From a checkpoint of a small mixture-of-experts model trained on Wikipedia.
Size: 14 layers, width 512, vocabulary 8192, 85.7M parameters.
Training: a variant of SOAP for the experts, 579M tokens, 8832 steps.
Below are experts of layer 10 (counted from 0) of a mixture-of-experts language model. Rows are named router (the router's row for the expert), gate (a neuron's input weights, with its number), up (a neuron's input weights, with its number) and show model dimensions 192-255. Each number is 500 + 50 x the weight over its row's rms, rounded and kept within 0 to 999. Numbers have three digits each.
After each expert's rows: "mostly gets" lists some tokens that are sent to it at least half of the time. This comes from a sample of Wikipedia text that the model never trained on.

# expert 18
router:505591529404440483430486442451495450527452547452461485587432434536427485521546479479512562568597449448470525564465511511611565416471546549532483511574523532527486480478463507459543543528486407
gate0:435429513467462499467596462561489446497465570558526473516515361557473501541482490557493409675534487503456512481482494465415531491471509449463484441538432463452461531500572507521570523529540476
up0:476476534340492483439510461607476502533490556528541519522545461570496546531563497460532482552557600571503415495474544528381467425475415476539535430343469552445519581474481580488488501482447477
gate1:451563493465532508537495482468498519476500464561450494537546500491484599463531605505408531580610341521488564475395571426502528496511489486546495474525516491517523518569505463480473473541416439
up1:575461460546515529373537569500469463508497471529554490441466429586546624465481426589456487408524412550475480463508630477429527515438549462431499471524508464535583495587444510499521580484547484
gate2:596503408496531521506485538503510509561422515493511467548446456514519449536467463537478515540464524511433457489556509473513507440529470544553424526530524578392564531506525459556492389536553561
up2:532541424503502496513521533486528420549416474454497562494408544446576469534542388467498520529526497512433477402519507453513543440554489521533483525570499517519576489418545528484588409483494475
mostly gets: " guitar", " metres", "year", "inomial", " mm", "foot"

# expert 15
router:385488392480559417549586544466529450483489560487534469503491450500453446589519591488440564510446505450513506544446456518550435561581535410532462415533530445509497470548469457516569493478491527
gate10:530486516478462515579572534457509465555491583519455594492574453556585484486521538438528605625504454490486488504470448507463550463558515418390535466480575559520499505457617472552439491570491450
up10:516531540525474399554501434464408479545472473488497608405506468488528544569428520505506444508625496431533434500509379434517528517381469540485472519531493420608482519484560515599509478479505516
gate11:412470501481519521484527468452517521489522464475498396528528443469433492445493501488382548564479462526429566497509572471495471481492403491548517423564526491519458487498509471567497499574571476
up11:540468497616391520470600478500447463524448495520477540539448485562536525401608527489573417477441493465483548458511502514435562470503489468460513585465485467440488555456475488527411575462469478
gate12:432436490544464543508434420419540452441561490474575436509525513491491511550512555479428600487500457467498475469454534347626515435507432470374454409592456533529517459550516563459525523482521508
up12:532507505553592414529510473518528476415559469515416523421556507459533526529558411412434423558491565612569433533497503572531459544579556460466434464468525544537518530575573532469502499495428536
mostly gets: "ō", " Animali", " This", " Kim", "ashi", " this"

# expert 11
router:542534410478471500496490522454460499490490481493495554474407495584493347518513535447497525541509504530575502461459467487500559646514480387472473454495624560516498508482551502478558508528498417
gate0:610632407428483532462482453519472372541498520450547526558472443351552585479533564484482507607479465544467450512430433510435572513507563482565449483549410422496467487465491497443434584553581468
up0:410435456504537534467501516644567519566499472477542532588507434500481536663555417474490529512567557416495498492558447529547597503575492532625543465588527430455465488530445527472542557497530461
gate1:645438435571502483598545414486545395571503494489414561471500583502476457424534515482508549598460444519456516374542463455545510550534588504480488535524545501534498415516644485411580507406430519
up1:501522505511468523484442547508486547432511478549598441525581540512596494548555491543477353405517518514535464563488516506506379378506469594481481453452539490396479485439466459540412485598510451
gate2:463404460565565490479575598528497591488487431520423424502487487545483388475443548452405535568502440500541485453519424513479559551530449446577603437533495454528552482518431537483422522532506477
up2:526522485466540503488535505572459428491567575523562481543553582525522523508404546558502461371441434550455560533449441532483526390560530543482401490469534496547490494433524506505417527516444500
mostly gets: " American", " British", " English", " German", " European", " French"

# expert 19
router:486561429483536531414515530481506555465486564501509534554479466455497486485502544514539550608567432480499510436454573503487442498501531449486567512542562506504449437432486490460505501553527413
gate0:454557478606601526400438373529493564513399505533504523529570604457538451516537486505551415461580531488442513353479539490447415487516479539448610516573482432505475546448463470450423470482501477
up0:514460553390448459556575530469485529481637576441513441461460474494587500527435557433435482534467500479523523552484470580564545516494506535559436497390508575479482473532542545432549519530472509
gate1:534581529417442486524548442443543432495534534502422492512489511438438517446526458554595676506434458495569493444463478484506520368480583599399601471491544519534533447534523472617550491549511504
up1:489396480513520453433510446432508443504506486519610489453478495514459429512453520424445508469505515518512435458541515494408520529423437501476403529376577574599553543489496516410508475543639514
gate2:518483551486510504491591545520497509431493503481521589469456549522463456501320554459516517518582500459536457434438476535543423514417411412437488470503530458439515434472445383525562609517551509
up2:419493523460536534427583477466401472487456520475504484444428520573502470541511524480470488485583472514429481478525543553537445547502457458437486423509574494455384424491467470498536568521466544
mostly gets: "See", " See", "|", "Re", " •", "St"

# expert 17
router:491570484500490545553497452482508510557503575537509473432467470517414450486506468529506517578530529490539498492412562550530458530464524476451552407505545508449403501516460411532488485544462325
gate10:504475514485458492472510604486557545550510454504578630511513520516480445597626499518549449512521601479487485528543423499539530533572616497416550467578495429416451499481463484539528477580586392
up10:534574538476504568431445530475450439442444524491534505534508486503443557446546494506618445542550460531455375550655493502511506468543488475509517526533495470539586364520502539512441488441521539
gate11:428636494466568494605449522544534453494536441445504595502510474605480430487480449471493511401502415490423600473552505453553489503507551478570656578507533554487447505393498397480523540347518541
up11:500589539441517467538575419558501442535584559412552485496532541477495499530439437491430501471501587546474536436527444466494556524542557468501587488438484518476570486449413486421457530388594499
gate12:405561461571515522595492445548489393522454617517494517524508570560543598476495548554478509708530417497459528493543447533524524507453523497427586461492483588507520489474450523491519457460444502
up12:476567407540491485514478544526558471488556512564515478597491598570478607542491538556524521578523432373504488529485395474555465565459511553489535372423492471519502442477426448567540466543484546
mostly gets: " years", " year", " After", " period", " However", " before"

# expert 3
router:474509497529436543474474505423472477473479519505479459525445498558486536582517530427472570505532544447567550482338520533456459431430493500515472446514567547446461502527483491495497487520525439
gate0:467424449509563551567647500423475530422533529522481503487604501491537562496516509444493557549468526458512477478459536514539429580449556481594504482529483464453407430572532428474485427468538487
up0:459470507502520486589600517450506442527456465498415498486519515633560521482530510545365602476414497491461497529417492468516428547454482476557565526485526466469438488512476481563577542487567550
gate1:432412509476557446550497551516538546509417576492524509553427472449496474503622517508425513527454568526460597575411457476479471572479503481473459490529542444500439491556533458466524524486510491
up1:526546534433478544448464477547415492459585539501525461563482587516499468325508541597519437552505534495524400470470510538474481417504503461468492497440446466484538550475500476440517564428459544
gate2:459454457533430548488480485391438438513557527596514479562467577513491602529608514410435457526533452551557521451580488496507513441468522539474446460584578517499434507455459528538438423528603599
up2:484427562509441437574510512437455489515483463536476584494458422534419388566586473450561451527562497531411466480394470548477499531507601484609524504527527508491518481510516457568401493445518563
mostly gets: " de", " c", " di", " du", " do", " art"

# expert 10
router:502544456511517534494511496474557574514442568500461544508504407521499495475458560541500530554537494489530517495484516524462504518514545419473467499508537528469498400497542494454615521518504420
gate0:552502576508484582488528594491464473492492525473455385410557482473523556472504485499523540623600513399519570566468543524513432421450454456566413495508568478419547419408502481441552489463511482
up0:533525581490568573494495536569486458553466468450480491471472448488502451525563560508504481539570520460412490585435505416413491509493469516519528413527547499443550432477445448426575488513540497
gate1:464549531484543468509503480376550480538503475528471495513470516552567507472558447469549516527434462488458521466489578532578466493508481472492553524499525478529472471497557439542513483539461445
up1:523423501458569375413522432506505482391499479487559517477524566529459576478488516546549481464519551521422519455587484535444508456493422557495421575434573475502529479433476553506506479498530530
gate2:584569592451506444526494492470571538539413477507573493552429404555455486495495522562495510505502525496578487465472458501406492497542484489442430473499540523561499500552448441436576529479524471
up2:525483427482447536481524474432602482458477497587420503552444549567502410456489597529523534581553509612492500495410502469470477493505478498524572510505527476540544436432345528492465483490512521
mostly gets: " •", " Apps", " Goals", " Votes", "Billboard", " UTC"

# expert 1
router:466541401491501561547476492438497518558555594512515518463456419450401503429469517492544528520524567435579516513422557497474472511569480405468646447542509505465449419557549522433537481492553366
gate10:446535475458561352544537424397514441468552557455533535511456418501461549505388488551468449476502522408426490496466526567516547456466498532542484480512553478529486561528481492517600377510468547
up10:512403514476414539464507546513408469574527430529482540480428656557467470461512502566487568418521577490506605479530512473457499563456492453446594517515538540422463480464503485535483575488596503
gate11:453575535425480553569543444521476482514549528527508521514451616416559520415507560617502414527559531440421474472555451590436471554449583441423495489526494586532470470452473473508545443486510515
up11:441472469469552491502533531478486455506431469531531500468538571544464438478505538484557549530537480410479598439450406470401466527542465488451523516499537467595508535531492401457486490457533535
gate12:553533476525522509485567435428539494456507535445456491542423457434557458478483518462539474548498381484470460446524513562500463566438531379597512522507526515568576411530499529536464428504525538
up12:539521479480483473569582493558433398512484487445538447527510633562485515535534569555494477664499505516582512448536411545555573532475369462535419465447522494461546463558561496547425454497502530
mostly gets: "---|---|---|---|", "vest", "test", "feat", " Carolina", "present"

# expert 23
router:529569518457634520494564477442496508604507555471528465486446501559440516516486503530559497547553468392581491451510601590463508446550570433461595383502575455479504451518427445542479482532549480
gate0:423544547617467474521460436428544486575473525463507470464523540486474484486571500549476475596414414397479457504485503513487488492492442539418529452586579394481442483479469454494494523545499425
up0:451416399585527447499501429506529541562528461426526454553537450539434519559408518548495431593549555456544465558455495464610505491362507458502493452441513472416483516418488481455531473527383546
gate1:527543548460519540466522536456453578476517462532459526398593540440468478463611459438508491463564530450545481489526540550512496507570527508563483466498564465497632608523495465525440547531522486
up1:521555510455547419410494462544547511516524602516476466520509458524467503501508498513439551444549482550501549532493497490555504531413504448482491444560548485436550537460366423566472523560470527
gate2:534505488396456481496528502464520487520432461481535476404582587405494438502477569460462572419566508531472449471460500480567490456484463438501442462539563478514512470557495509548514510488437516
up2:493477484541442566547531474456577445444478503424564491482429543543483464480523432524511427520382377570579528506548556559553491600497492640536561522574439463523467540503537450464445473476520461
mostly gets: "On", " On", " south", " age", " Columbia", " North"

# expert 8
router:384584378506511546511509462422505527429470499512500443530496476550490484457513546558495522516532530418584575540419523525511609567456531418495464423569516572451509445540474485477524539519496366
gate10:496469419526446608462477440534506573454431519536572451540527488610444509514580561473479486477557462457531513585378553525608542468401447460518512517531565461513471492484531458492510459491466452
up10:486553485445458506497464437555519484576482511596446434525557504528413516570475468515445511564547468524494589597513542451657517481461405579463461498492505517474528499458505518414475437579441440
gate11:527505439510527438493503490606550555503483492474470495529459554509457494532534515498466539467565434499508500441563473497517506555515548531540508467554532493442598385487490524662578475539567434
up11:529449409496482455458524501537523451399416463585459424492488476502533518408550545554490621492511473472504534472560515519519495539567388465533472495520551470542464480521488406468460505456490478
gate12:467494482465525519524494472450528474584465448535517528621519501515573530528555491508612511481540499440485503526470469421451581476464469482444456443410506512519450485491496498440486479513497420
up12:470506519530517576503481396442388452522492540490609535520408451494553439533418460602418479566554582409466413464479524453595523462482537527396464494430473448547524496493489463512522570457451443
mostly gets: " Occupation", " Genre", " Order", " Genus", " Votes", " Died"

# expert 16
router:559502453466443483444578478469479486474476561583519434472484448591411436533487532469477547546589541484567528444451491495488556461517540463505469453518531491478478532512534451500459545504442492
gate10:475527458497491420524530395551586518470556496483507542529408442513410495551561523535418598561478516475513501465435500598542400481522549507511502527532501531537496527475475568449499529481482510
up10:464585559502480504576538462404386510612491469484492562494513442514502535542462602453491495469435424447541523578562573520464571542514487481529555505438503545461437535494544448469477411373502481
gate11:543511502526550585491555462518562540508488499517467489527400580477672407435531495522547533606586495467443577456538437437592430572581511429420366472503477513551415459516542466538547534424506446
up11:476495472442572431489566478488532537519511463544527491494516559539543433552484450450512511551548534530433563448587568487527435587451436466488520433543485466513479478488412505531527568454518557
gate12:515452516453427502547449492477477508554505559530548568479515565478468430520583440489436487510552532548535447485485501602547524426530570524535494500530474425615525408381502514470445537579461439
up12:518473492553513481479562427445457517492551463576467500458424625547527577417449497544524582512515584462583500487558533369498457542595496464465437497448441481511516522579413604447484504514514497
mostly gets: " Jr", " appointed", " killed", " former", "cu", " a"

# expert 0
router:479503545485580548453499501445527523543471563500519532597418513517532487563541540492565561503463500415561430441431539527510417468526563469509538493428632512563489533551457337553490510519516404
gate0:621458530480511456449538404366422482442527410554549444504508554536560476506510484508510568467476434436553476482508551428548634489479405403606346550504505421499460449516521502590533564486561394
up0:612469467576501507559486452426477519500546485465482455582542572508526497519503504521432510476498451461536508469493447527535552442470596454547488584521489623518523490592505497542540468510535486
gate1:533519549558485508507529493430456493525467496546538522533479436562518441531515623463495465519554435472469518530594483534441511403651561508531508445545534533531502503492564536503427490521514469
up1:547448486408544544538486455409465558470555486562647489434485477534538549464463509545572584515443510451510451534509425476419531523490378579372581438564505490387576479566517507547511506490538376
gate2:505547462527510524528427537472518505453473522487543543512529505469438402461468463469496536547524568523460427455433524482562503505552447518409487540590479485525414446458422530470520579487590484
up2:457509458473366517536622499500569502564524513562459444470533529507555584517512583598493433408489486524518516509496484520533524532438536503466537482513495465452451550554604520436540453515410477
mostly gets: " was", " is", " made", " became", " been", " used"

# expert 13
router:543539482524515434396544467562551444496471477448495410498459519570534454506538519472561583495523465419497462467445534500562486479571548458413489536498625495553392500528574441453535540528596385
gate0:597439480512563455432568508496607521491551415479548432555394517525528597587490512480581614520489528540476519474555493465554443476506518464439592480554525489536430501491451470472580442499452418
up0:452495535487476575578586633488539463468532494598511520486568420440494423470462429590440501539453468509564509497490403387514462469498474517543466483545480450491529485595531498495545514522465528
gate1:550437442505567493498519553449514450408539471478431507441493534572522466523553535477478489522498489548500534541514521557536579431494509513537549486544539507581455470477491412467609473513424416
up1:512483492470519500518501542554498482401455402506535464461563639522554571432559569502466496477448432530437559437487533564462521459439415522530532495477576521498436519500478388538549432496551441
gate2:525456502517524510556523520476527510457491515440591492427523544518521377425481500463529556482526453531524471516516612503573442464501467482448491501496572576499465467336535484515619473511453513
up2:423539491533668426503464535511547549549532567449467472427506537469496572486483519451551595472617460523413477636463546442589502558463507460545486454526602454467469498390455494488545477500493456
mostly gets: " million", " by", " Species", " against", " with", "featuring"

# expert 22
router:464556484517520553468525574505439472565444512520545522517447440541433417545430525530550444499584526401447509419421525529561538519506540439563486482491495541439425558517489492373572550544463375
gate10:575488433494480613494476460385572447514428535575551506564413495468462559457476527528518485497577529460482417469559575488562452466495424444568487451520514464458441490474510460503529461542480500
up10:498528519534494460521392514552514486404535514484521458467431439496572577495503592479476468533495510553418537422516587559460542540573592439477499540429485509420601416552516561578485462532508451
gate11:538500523499466494495488546502548477526448497433490426589456478588493497481530504543430510507552545466548505469526427580584535546369483500529502496499518518558452520475496461537546451512515447
up11:450532515500436579495531475531518432433387534504496416518486546430472527379577530556484520461493429512519543456511499522453478495495458574465496441605557574494535511617485512609524498523531414
gate12:459476485415493444493445617394506433500517487459514493596401409481558558514510593499420556398546456555402573433482413447524493507486568579462567485524466514645458503550567496496497415536498449
up12:525423435445519496529515522477559601427348606473466509436527452500600465458621428598488549524562520491549455525464369501485537513493549488522461471540550561539525492563484526493557512517554455
mostly gets: "ad", " Ad", " Ed", "d", " Coordinates", " Ab"

# expert 2
router:454487478551512494459549459490463516522543583510496505500463477553467510503517571436507536480533480345530489558415424513534491555608512498625569471536550517500536531486416474437569557507526430
gate0:566512523507501467470527518459483511491462543512500536505575438541527450434573500409483560501582474603462463423506537566570483605489446418476521407486470516410557586466455446452573500433510455
up0:500406446471513460560554462465537434475476472488526415491440568466461493602481472564580497411374469528498416606425409421468536439538525565521532483550480529478499497486484533460480531528464513
gate1:513526506483542503425580501514495594515563484428512473619491451576574514540544517519499484492438534392489495509528516457550399494525527559449492530496527554584492582515457346481540529540438455
up1:469584499507507437440616420466454572536578466533550453536538527433473424533529519535507484485482512445451516529620481421589548591469509601432472523478490574384522520476574544508580482481495503
gate2:499447524436585463487500545501520417487363585585481482456523456419468507483438549421481549462528509443499557470441490553527501476632498542570439491469511481617440487467480427493488442536407456
up2:540589494526544518459521556506571520499559509451533536502565488487442490519496499485520543556408496477432461528576498488619472515432537470407548585508431502501464495488391535507508486445468487
mostly gets: "l", " CRO", " cultural", " Died", "ل", "}"

# expert 20
router:506531455461557525412591520542551534570544506534452550536490540459493461510549552488446548518602466456483493474487462511485509461469446502547508431470525461522373470467459453470495529538500383
gate0:537425539499569531524506551493502505595505530427459460466575499479480457487561487585421536524534458561535515344452573419480430475413550418503546440475514570474505617497430490558474478559449448
up0:472516519536501417501408476573490565509479382538489481486563629493533536386537579484576549542382467501461494539455522533488528598507472539480547454515493612419504462535468470457476498513508460
gate1:527439595560648604421554480541568532567560512488496526554524507479531496522554458513419445446584505512492487428500499507472456511462486492522493471566511472556559459492526510410507518582517505
up1:457464443560510497506533480558583551501385535499505499474521453483507550501484559506604440498432513573532515464508508566566528470507463501468469534504496576399479469496471555647526475573503435
gate2:544525407478599490441481382542446515523418432576455483516514493552561504496530577518471505521569566508498460441460513540404440555483490545455560561559512514490447436463458401494492464520631476
up2:521614481470548561459554517518598461449442555466480453471512515562476625441474427571550496367644562531463501504531524540510478535542460561533595524490481523522460479541457517500509508565502563
mostly gets: " You", " you", " how", " Don", " Dark", "!"

# expert 12
router:474489499503503579512564508450483393591549674458456460511461463573397502560506516499474488537487411478518532532497557497484536482553458424489534486566490530497382448498552493480485480520516387
gate0:553586505504569456470478516547564555467407527503435414468577559526445526537493484558478557463504464489581558430453496496476566530438480556516453575554536553456343483551440498497565485519476445
up0:494523486528548466482478514550438541516407438470418395496477530405435544518515470578466488485424523511504473501610486539469522463505533597495500568500522553435465590542524568452455455516553571
gate1:544506505454505520479484492434488554533595468490573544473563537388483494572533543414485535511459501493557480510537401527495385358593489525466492406462520449537474396557579441479464509471570447
up1:488535540500413538494467435428502433459451519512439528460553455586523486508527567470504525524487565542427508544484427444561459520542357412445486529519443524416482379510576513501532497510442496
gate2:526538531496467521542478456407465512521501561593529432542484483441385553473458335463517529445447589543540527466502437491558570465542594558443481411525467409488408493540552448376463477581442451
up2:491373530505484523429491485493449435483420476489452486640441458474522584536463503487413576515513495458385534521487474542492477516547421550545479523477508493602500502471438531495526612494580499
mostly gets: " Species", "p", "c", "x", " Ant", " Sc"

# expert 7
router:479536448457516539486539459479439440602402546519510425449405478537434526509469544552515545447543465458477496468463527574476510566477509458513491406568594500566449488477592515521597540589452391
gate0:510518496539437567416460488521554508488526432455523427466507466504515527446512525500498475433449546417486517491406541440476535427541526435508437551375468586540456469460500477459584459474472470
up0:488497441554515394557488525500491439465480442552510422501476530494441490492413519550364512486464394482483509458489473530489485479500447494436599509546513514446556433572493477511490510541450533
gate1:562537359414542525432477448447575429465475507494604540431545504548434468476460594517494547538480495440522456457591554601519520595483525547494528465554530506468482561422531558405544485520522410
up1:517524454478488558568509449628447495526574496476500530567434539525512421469562476510455421479488496483523593484427514530547473537524593524514454461591525497548457462472551486521508495459555551
gate2:555461431518549533459587447512497487489488480537499468506489451492503548569400535586537468478508316504513417464533518570467512476487537510323481566521463519512441482489517459446524531539495497
up2:491556638435421548559441441492423525557479535427420442486571450483446397396577516450488508460487536512533492476460512470477525473535448489544515447594442503475502457595543512499429496462483436
mostly gets: ",", "\",", " which", " who", "\".", "),"

# expert 5
router:471466396498496505519492542499488466527458472422471476522500441507408484497475510521456522627501579416504485511532519563543543575497483407539466406468537492457484465481577470437512506537523394
gate0:421613502476560473541494508334462446521517478439490495502458412522446477557501500530402496507488480527458564407567477610544526562518515461488475497545533496513583519489539522477493513530536486
up0:381480489496395507523439429419469370634571464468486563504474475548539456521540482542435478427524495509435547498608536553487555480496513431541485506481493533530506495558630475491450517543481499
gate1:386487429473524625505576550471521557496500570483417469517496474480420426475522496498486524579469489494478577513511476580463503583498463497464452427444485512535506481456521500415553438454513458
up1:469581547436503495528480449454528560407336527475476536568527526509489537595518465443538478489449499537457497524529519480442489542482556555431462605416472461412432427584506531501527531459512433
gate2:587376483515495505465424588547516410508567442486554454458570445459472490515475601606437431519516575442447477468491461462550524534470564482461530459552492492514421592563371423482495439586492469
up2:519420435416495520527442549474624470472466483420533482391532538493491466458489607493521547576469459457460427458472565359528448528533492508409481501568541464520412547542538475563481467515488518
mostly gets: " one", " two", " three", " several", " many", " four"

# expert 21
router:480555454497483563449587502510424498486499468380546493557421486552448550482457541545426516551542461398546493584552548519511541534535584468524538504501554550498474444473479427542565493501574473
gate0:518487533527502497474551507530588522556507425492443546530418481425479551480482588496521454503541377450534507535534578544552526450661459475535537495438580506620564495546499466529458403568449495
up0:467476534500581490434466517553537554554513478495585533536600574485424523559475521441496551627497417514545616447616541514526501542464456513468509493463507434433512521466500545437440491446510511
gate1:461548595466582533454524495516508434447514531470545550489501522521521548428471481429486446520389491482481403513472456518593575404539487597539521441502532538444588502477467466515515524543485449
up1:526402474465477518550444620420483636538528543481531429467361449506493460594450459522471502527626437527482537533462489518517463516433624538495582494517566513480499442465547397506546534555486509
gate2:568455442472539548569416502470513523508444512524509523522502451496541424553329514580454471498492511460505552470492444389458586570506513506502469490556464519444500398577562491544525473440424476
up2:550591523493414475510483491558357534527521539458468448478545491532444571497552485394613469503461550570481512522460497464471479526489428566419507542448531512385540591517457534513530587547533513
mostly gets: " Alexander", " Jean", " Chris", " Mark", " Louis", "ald"

# expert 9
router:458451480539518544538453481540452443479502552527524486538463378499396516500538588432551559559583586458499500457380532459485501461487510391527499440594573542483465415519476476583523457554495451
gate0:484489560415464542522474523455525434542509475490507417445483442438467410538462561439511497546465520362584451503487463485532546510505556420513540517601481498614431409537423485543589432545488567
up0:433425484403575525510471566449485454494521489374539436375474485622590521517454544444500487502533591509488543537469441512559529476519516548509607552499502401461502557539386477486524490511535500
gate1:436484422488505487466489511513466539526514443449452490550533443477461486584405536530477464592578433493497521508502452474539502649481599477464449432637479441510473418603411521491585482530414420
up1:544538567489470454470525474554516460537605556547445479580511558468516553536568447449530470480433508526466440549499504495439405424532477506426516569350556494459527498430515474570500503480569530
gate2:559480443568549571495451555479515518516512475463518471464535489584483555513499538467399473512422487486474495559437474469563521493509532558451552467498471525576473514451449572468504538548422400
up2:472491433565516469589476491547475535479552489554488498489465463501553515481502490562452441446474493661544549459474480555493371487501485508529539428421495597475494527512449544545446417609474477
mostly gets: " in", " In", "In", "″", "′", " within"

# expert 14
router:463440416555393528549490491455584457543483461523462431530439473556436435536550589542475490517526465462498589554441508545581502490445445502580519542505535527514465451488466381493564477483493406
gate0:473583419472470550464588543512513555582449425464524453532505459474523467617502570455473513506445604580477607451530537473457499431536492526538596478496470536443468459510509419486475436547466421
up0:430438530507437475469523442496431449421521501522414533471503502562520490499488541493497575480544488479498532431580437542474539569509512496477495428504473469461437553417416525465507511578523464
gate1:549525520544494533517537563447559439570543521499534469425392482583378477411570492434472455525508479509533542444545566549506562468480581456545611472515488539637446480519471482501529407484517480
up1:517466498530420512523494536427511641506523482475458453518613424507501577462472418523515455423474428524485417417518466541474552451515543543418578458558446426447535489498480536521482588523535507
gate2:528474466523496466497413587432486540504430440488440403560515531509521464483572591539449536524529493519492519546470497546522497430534470428536590532477524555384514390521465430512470538535552469
up2:539432492424443463481500598415434531446499530559438453483475396483584440523506519573581532436471501505549519525508539523577479516575552421554405533504505598486558443448551516424494494558631551
mostly gets: " writing", "ding", " working", " recording", "ing", "ling"

# expert 4
router:413482437495490557478428528472540485503514472466524557518482462458465405561531423471446585565522556487474492544465509578522452517540566478562513489542542529551461459551511505564547496512477433
gate0:491524578489486546508463523484604435542415504505493484451442437428460551494578437484507623495481514461467556508500518437619548591540500484559502493585472519459547384560410426484567520562480447
up0:503473556533507535412495494514591505538467423424541527538513525455462484557634562467489536537457469553489577553514572406549534448455514507595446532551472445502558440407466384443527470494588447
gate1:462409455490541434441455415433585443480533510573471505525511436515486576504490468520520591487506561469494535531551539550561532473419448433571493413535463458532544542538479494431543476532497553
up1:551550552498418523457534548492464509500525527466503492517508553472504513453574515496490466475531379514534474491395512458443526434554549491481512537432519543413411512440518488546437477536544472
gate2:480511470534473588475563524456593503458528458486443489550416442531547479454502553513463452486450426447468505522432466509545453551427457536553484494555514528554509395515434505519494545505446488
up2:447534397498592483425495458523515536468552500567489439478511467366479437576478509592469472535575529533458539509504514522521468539451545523470564494506458514497503527481501515477434416511505590
mostly gets: "avi", "vi", " railway", " medal", " develop", " Succeed"

# expert 6
router:534488387536498559547502489447507527543500541489376459485498438509406417564563552487464529453548483534569485503484503577545455511536548463598506450519551509524465431516509462409484488500501326
gate0:480556496512480447474468528532479569459456509470522446569510303447397528521527553428478462512543457506494489547574559513627476420484469536468591442531487451530537512469500570518467475566511472
up0:541527507557534471499469435453528479479568505598457456591577488467514519486528495518453569485535455560454563501454536545538428479486470570503584552443472509479476472491438500491491511519551531
gate1:437449393484484566583511450393565470502449500491543443490427447625267556525473513567558487542417488521539447492522563453590428472483565461569449435541528528478615512549501491486479533451503424
up1:437527475522456412524543413473512522503549528441548408445491447556425516541485500519472453430561491453521499442557465562410413499522495520513499524535562500433443459570480466528508427466549559
gate2:454523441557524562426484425430469458519503577546473420402550464537426523518490491469485512511446474512494545480556487522490493444614530500497465506393490528375526436432561581475488576567540468
up2:569503428538567583522593541544536619456501499549514521430549474448487474484449497484471500443470487518478465433450614531514516494605454441488443556590510428413550490528467532525511526505526467
mostly gets: " Ru", " Lu", "ru", " Ku", " Hu", " Mu"